Weights of a small mixture-of-experts language model, trained from scratch on English Wikipedia.
Size: width 96, vocabulary 4096.
Below are experts of layer 3 (counted from 0) of a mixture-of-experts language model. Rows are named router (the router's row for the expert), gate (a neuron's input weights, with its number), up (a neuron's input weights, with its number), down (a neuron's output weights, with its number) and show model dimensions 0-95. Each number is 500 + 25 x the weight over its row's rms, rounded and kept within 0 to 999. Numbers have three digits each.
After each expert's rows: a language model's description of what the expert responds to. This comes from a sample of Wikipedia text that the model never trained on.

# expert 24
router:520500531521511458484495509453480503523541486464489490513491512473521495534464532512505495519538533538464474497485513488511515491531486514472488525494488472477512541556483488461496510509475539512492472480500461437455477515474479545474524537505470500539466511494504499524542519469496507487
gate1:487545540479543526508532484517492481534492499548463481514463444518495525485502543514508490492534506483468482480502497533471474489497459484496491459497546512518509510529521449489524527490461446504507497513510498518505503481490515551469549495479494476508543516531475463470521498500480512507
up1:499469480503491484512490481524497529490480522460537502451481506516503475511490512520497530518502490517504478486465485448538492508478498522529495484494494536520511491497528473519503559493522497494514530493439520522526513547510501508479488498469475495496536468515516413489476530501552443528
down1:555470517459540539513514451496463504541525441507509492489511529495548497512483493501448532493543484492480474467488522523506527474505466511463485476550523484497446490536481535502503525534483521500526481462489502475484457514519496483505511487502505514514475514489468534477512498498489511505
gate2:505487489517532507502465545524486520487485525515481501476496484487507499501510483542499505515506447501547492460508520548472481507474528493477499499534486543512489481505476484473530495502538545520467474481519536492507559497510425513491451529496519493500478487540506564512497483483509521464
up2:502532510457498520538517461508525498535480503485474465517498544491510450481498487542506498460497468502483473541479542490537516467508526499544517494510512507493498515516453505481458487501474478484526481520444460488494502488537493487534515538472470478469498510513488459475487472463518456489
down2:439501550471494504495507484477522470483479481532479491488495495533483488538505520495511495479475541517479492519491494491497516489520472502488537515502509485501466455500540504500509485493487565538466517569471540461498532497500515497489435497559475538496533516495525476491510476488500521500
gate3:512542488528543520498501522545514446525512498504495487532483503495469524484483512513475481480504481500504497457528528497498461528481542487511473461519489528518488505468503487569527496490484482458508507454441490527530480506501533458492511498477506463514545486537493521492458489536498467492
up3:494516526515527531496482525545516437528517515473531523559511526500495505501502503488469496458502514460497490442520517495488457515497500494497503443541500536502467486472505521534528508515469475485514514501475494528533454519500495476481525496465503490505537514501508486496465488545519455454
down3:521486479489464483510495495500549487527483513515528477513495503519534540512477456484491495546476508497483503583486475464504478517492534493525465493538510499467488536512518464545492454526520499517440521519524527517470469516480522536517512532519522494527527470512455508511483499508507513512
Description: Political-body and election words such as Council, Turnout, Committee, Assembly, in election tables, plus word-final pieces like -our, -end.

# expert 31
router:500497476491464504462529516516454465532453498523502521566543511490542531509451500476528520499523524520526507448466448484481485494481538493512521485524471480503503528482525513499496503515492480512495494463515499503560479481515485545472502484498463491507515476478498474514467519481472492463
gate3:516501489525475485473517491489543490497504458495495456507498475508486503464517467478510538456481476514529507483501522467508479483520501517469473497525519515532478492529481475469453502483467485534528452506503506482522510445541488513526586516475519478502508530487534501466508504506482499443
up3:534476526528469493456515488527531482506504519468505473448526506531499515500527471504525521536560467500454494470506536469486467520514478471465476513506507482477476517513473489477475472462446496541507476486531491495477499475544508496538519517496516499492470483467525486518478480535488480465
down3:520478544511506489527507475531518485487493522525514512493510514512509546481491495547511518531518497521448475451483529522501515486486493523488517503547445496531557481558498455485495499505501477496488492486491465490537521466519520520458506552508485497514438485518466464482481489498507466495
gate4:534507545504521485488486474495485509528486563505493518450548532496481508506515494511526505517513471500485535495527507489468491536426485534465505520525492449545504541474478533484460492476465507492484447501507473534506488501485488530472518494506511514456493512523487527461514498479488504477
up4:501507488542503473528489450531502504485477568507491485466492492528497480531540511542506525498553447498512531482526512461506483507497491508488474502526518502559457546472499516530473545513489494486481451527489503536483490525477470513485520466527538523495495509499483513477494482511464511500
down4:522494496485469469504524522516490534535481486489504498504505433526475475518523509450469497502485499505470458468495509525506514486497481510449484514494499529469497473491491476531505537514547538496460474474521531522501480479492490505499524494484519442434530445539509532482498478488539493505
gate5:487535494532541498511491476456522535493513521504509495472477495449496468492497530537492515494476476523486519516505456539477516511527527553457473524545495469514507499506529563498549506492505533504453466465497475503518515524488554505502460459485470521500486515516512477481515512500516476497
up5:517498495459500530471514508531447488516506473524507511562535515536503507520489530487525512459544504551495481454480525484524437478492499489495517468511488487506492487474496502483496460541469463491500477486518544481473534494506495492469536503480503471472540498478434518525497503518497506494
down5:445500468503471445484462473483438519516552496527494473495469458509514515521462522499529511563490491475520503525488475500493512520513506501513510500538487488510480468512540487569501522482537513485489519528465502525521466532499510498492506507475484506521513486500511501539489461535515504463
Description: First pieces of player names, country codes and non-Latin bytes in sports tables, such as Rodionov, FRA, USA, Doubles, champion.

# expert 50
router:497505502475483476478508551513466561507423515485481509530569517502510468473527447469501525500445482507468526482470499466488469512488518508508524461497503492498506496488496517505524528510482512473490499433511501497544453492490533485494501490480487492505471501498519513505508520507465474468
gate1:515493507456511554549492497465499518496520488467526490510480486480486537485481530504493453510477513499499493514525472504495548500478497544521465512475470519496499526536495473523505510494485486497500547533512474525518501487539470499516442493502518532528457484574534526466481485532518479525
up1:514520480480499542567477502483510502491492500460524468517482506488476508488471490495502484529499485491496536496517473521531503506493527534494491479454468538489514485514481466535488502499534476517517494520552466526554509510527481497518462500500527509512438453540492478462468458546516512528
down1:503471470472479494515453518534473538537491463524531526494462550502514500488498493509500505531502462485444516493471510483507504479479485528502480554480473513508468458501483519520492490493499506487494541581498480460496507509552466455502496498488486494492483513509526486521490523538458502471
gate2:541506514537464499504524475501503510474486502553510509487518497506478505496540521507519490487512503491481472451529483487522521507473523505516496437499485541544555514524473532470526537534438526483510495470521487486500470537517498532489498478506529490513563485474508514537463502500511480532
up2:512463490477467487489489490461498512560501483510508498478509522495503505486489549502525513479543492546481527507476480521469485501480516551539509479500464491532524516506478497549486439511484531493517530524498556499473513542499455480456489506499516479486474440515506500509472460523504513512
down2:504499497476491474487499473500521507513472535473476506521537561543500486504511500488505527507475527508519512527487451511458526440498498502493500455451512525473501452517463537475476488524490558477490508463484566501478475506445507522480528511497490503483510490505526464496484530493481505487
gate3:444498488527496539489493493490521499458540520516538507499475482495485529512500488517482507502525489481498484487517470535536486513523473482497520534467526502516500524514548435524499471532496544506484529519510421547490486477508521501548503494481483458520517510487479496443526486478508505518
up3:503473458545483484487495487513522512496512522561498536442504516508481558480521497505497510480478473520520508509493491496488488538489516503471550544485499494466510509519530546485479498517506449547501530536482552508496485494485495477512474486523460498480553484461476520467532500488489526515
down3:532475485509465430453535538464499505458478520487490518477488501506519511504487513487536492476547492465505537488494525516492518528533533496512539476476433496520531474504490496517531519492525524517465521495533473464487490504498531552459498518534486488505513478513479479469510484489496485533
Description: First pieces of names, often Slavic or Croatian, such as Mark-o, Š-unta, K-osouzu, in sports rosters and tables.

# expert 21
router:513500497473498489493485509459496504464485517484458543482528543481511492476514493464516512526458525505553514488476511542484499499500559481506478557511460490511501501473494528489491510527545478483492510494511472490517498463517505486533481531519496511426506460496535561535494515473497511524
gate1:490541465499495431502415464487478499513453499501507511527501525484484517500497489498504488491514534512488470510531485493506513490432468506491487507507519494499524480522491535479488489492479499532504541483483525527502514493487546455499485494473540539524472469507529495449482479500525523547
up1:482503459521498448476458509475509504473462520485483511484480536498500520482510529480489523545503525486505490563504537480547507493505485445516501487514507490464514478487500539452469466513485504527519498463504539495487511504510512462541423536471534485506487464493527495507487488506504517498
down1:493500460509448480508526529461466450510490478497485468519501486471499523484563504500516498472503531511495510548500486500496478489525554467495517472499528496490512480498521497446489484544509483470487512483519500533483516496511525557510524564488475500474461487478462472488482496525493517456
gate2:504485446524444540496506514477459497481534498565510525506542507484475511498533478470500495502486501495475492526464489521545500483518475472505471506500482494540495526505497496518455473533445469529515503453445470486519473527504447519504488497506502501511477489509507496520496473455512472499
up2:494502563494562484500507494536530501539491480437513483517465488501489474519507536544504511491505496510474487461500509478480516499485481537500519484500516506453502464490501513479527522485518543496481465526546525519495506502481564463520516511531546497508501530473512460495471538535511489504
down2:460491506464464469481512508458482490474508517468492511513513501511490555468490475529465461509522521487508512444509511504494495519471467501515511476510536504484500488514495493460520523494520529505593514512503464496504487478550531495537500470503488483470561500488482523461492504526506541492
gate3:520509536504520514523495456453478504538482512530507499523511495490474471538477471541459483505511500459465494482515543501506541505482481532498494474481504502533498446449482503518502547513498479478516524513505526515475490521521508546516533540466464526505540512459511513489500475528469467536
up3:481507485466450465449493469515483482501524508508488501496472537512495527456542519523539530512479474527502517490520490524491501520484485493474511519508525497477498562539511494504513474451499509506497502492464470512520505492518517513478525514508557501531469539499528476486537548445542532511
down3:477497476501498500482442528493501494505481523494554512499557525566499452513502524485521492516534487546497521498482510498540495513525518506536515523504498500516510495522491537518561504494470484509538493490493490538478505476493486492508487453532455448469549494527521496505516479542516473476
Description: Labels and pieces in taxonomy and location infoboxes and lists, such as Location within, Class: under Phylum, Village in, list dashes.

# expert 60
router:512481461472527502516501473460450497509538490497502525512486496483470480515497499484514528500533479528454512518504536438514502449538443528528514507511504460466506539477493502495504488510453473474481469521476492490486464522500483469500492524498504511524506521537535449479518549537498501505
gate1:530520484507508497545509480477475487519472482465502488534538506455514471509466470524471485463472518476522471544521472524531515450510534484523497486486514525503490467503526472480453493482484497486513510512498443507517488483502469473488472452517488499486504501498460451507497511443479460463
up1:441516516489518496470456578512508480485512513492478478500507494508502493466537503495479526517496457458522491511521484530452476528501507465515503501479487502491475467488526526481518516500531504533510506501482488568545514522521511465493474518480552542518473492505549534534514490504514513501
down1:470486451485508533519509485496495520527521484519511496525493485487506484518501516521500537518482449522544500537510532468482488515472531513478484511498482493445456547445486507537528542469514540490525513496537529489479490507511506477525499509463530488502521554470531512475561510489491488524
gate2:525462483445508493508518497469519476522498521537479455467559520490542500501536504471535515510482498480474535498499456485491469499519469463519520533516495490499499505488496509483549503498510454492513490493515432497501554532461506520513504522485494514523524489519542476483534503481532541489
up2:474548506549493482495489491522489485504513502473519549536465498502454492500461505534464479499511498498539434519544533505506522470473538527484477494485508525513501472523525489516448499492517552514496526509493538515498444455525495496496482492527515484472458487483471540507476501502506484510
down2:505530514524521484470473476523532494505517490517546487511516481559505527515456447515470516528514501506534479474537503572509475481464502531486493496462497522541476495529518507505462553498495553507501499525486495492483459516496525505520518515532519503499487514534511541503475454523509483516
gate3:484519476532468513486455439481520460523470439464491533520487522490474536531509497517491503452505534492494512451515458496520471498489510486496509533458520507473525472522483518516495517510537501551482484535539520510465485455501484460515495491520498485497527535473502471484487488496511490526
up3:509467513473521476512505491493515486446508511539517476489511482521535470496519506469485490549424451494516496505527524511481530519514489507464477523507519474512483522484543503521472473495514483478493516500544489522499516476500526532520460533527480487511480530552506545473507496494496458441
down3:521455544501503519504509493525482522507494507508510468504555498508525471490476531506470506544548435486529520505489501521484495501516553519505471497519495522493468531499468514504486482525514545445523525499498476524516455468524496488532490541512444474508499494509525513525493516481516453539
Description: Prefix-like word starts such as sub, inter, con, pre, sur, often in narrative prose, as in Subsequently, submission, Subaru.

# expert 54
router:509490500517444472504498526484484485490514490512465524521479528487515514481516503471518535527493509455517485480501499507469513464496534419494483511513451561533518492486544513503501507519548487508492513513563522493461524521477518500535513494514465506518550473499469515543476515492500510488
gate0:465525482478511483531505505509505538506478505484503471506517490528514500530474511552485472502462548480507458570502472485510552490491488517541511514494500481478452494521516490513528470473520494500529488531489469471486472509498486473550455490480529508484464473493520461508521443530495483475
up0:487516510460507489538492471506556516508479504492481494470497461507473491504470536543521510482468515530549479539483499471500531487514495489505497470466480477455486513516488503491468512511478528536475464493487558487509442509477493502530453532510518547453515498461521495502472466494493513528
down0:490539515521515464526500528493527477543482493494474474492487532485496505506521533534512461463518496486507510504514529553480495529515524546483519509483477500505543513473481528504540475512525495482467506490561486506506441428513487494479526554505525490526533491493476475485498530528493472481
gate1:476494487505545530523482524500451509476520466520495476519499500518513501553491492498513504466474474516512496436493506550545487538521500534504476481456507494473477520528443487506491511511490518501510450466561511497526501502480515495505495437505550505520472478470510510532468506500505515510
up1:503465484519498543548539515498481514502501469469494510505528519513492534483514474516541491470540473508474526470532520491532477491479490494502476499507511515489503497520471515493473529519495525529486480536547518470520464483430540469519489462503526520520482501508489545544481525480547497549
down1:459476487527500529515508506570521486480508526465519464490503494500507488528501521490518491472463487440508518479533486519525477429532502458465510487489487499537534512477491460500452470517539527514479483486500535485525515478459486489534477498524491511530527503520468516532506513499520473517
gate2:485522468494528493474493512471471481536475502504464507482521495495472546500558502533489484458490491553484523470516531468521496517460454495495503500497493490528500518514486470445501493472496509438490478430471508507503504523517490515476516482440500482479515498473525508483499538486495535535
up2:509471484516494475511519516496501442439519471521495502498485525486516531493498477441515536556492498489524519455504484498493459484523521451480468525487487539493496486458507470513513446534511490530492509497503495471464490507499554489516481554529485467514468492498468524486522503467488497492
down2:536502492503518465514477490470477507500502468487504509514515482504551480523527526478490469517513498474493519493538547534497525504495505490497500499504458507540459506474501513496499470520514452541448553461469543554483531489538485545471526536510496516494482484525475530532478499530490538501
Description: Pieces of taxonomic authority names and species fields, such as Möllendor-ff, (St-oll), D.L. J-ones, plus coordinate marks like ″W and MPC.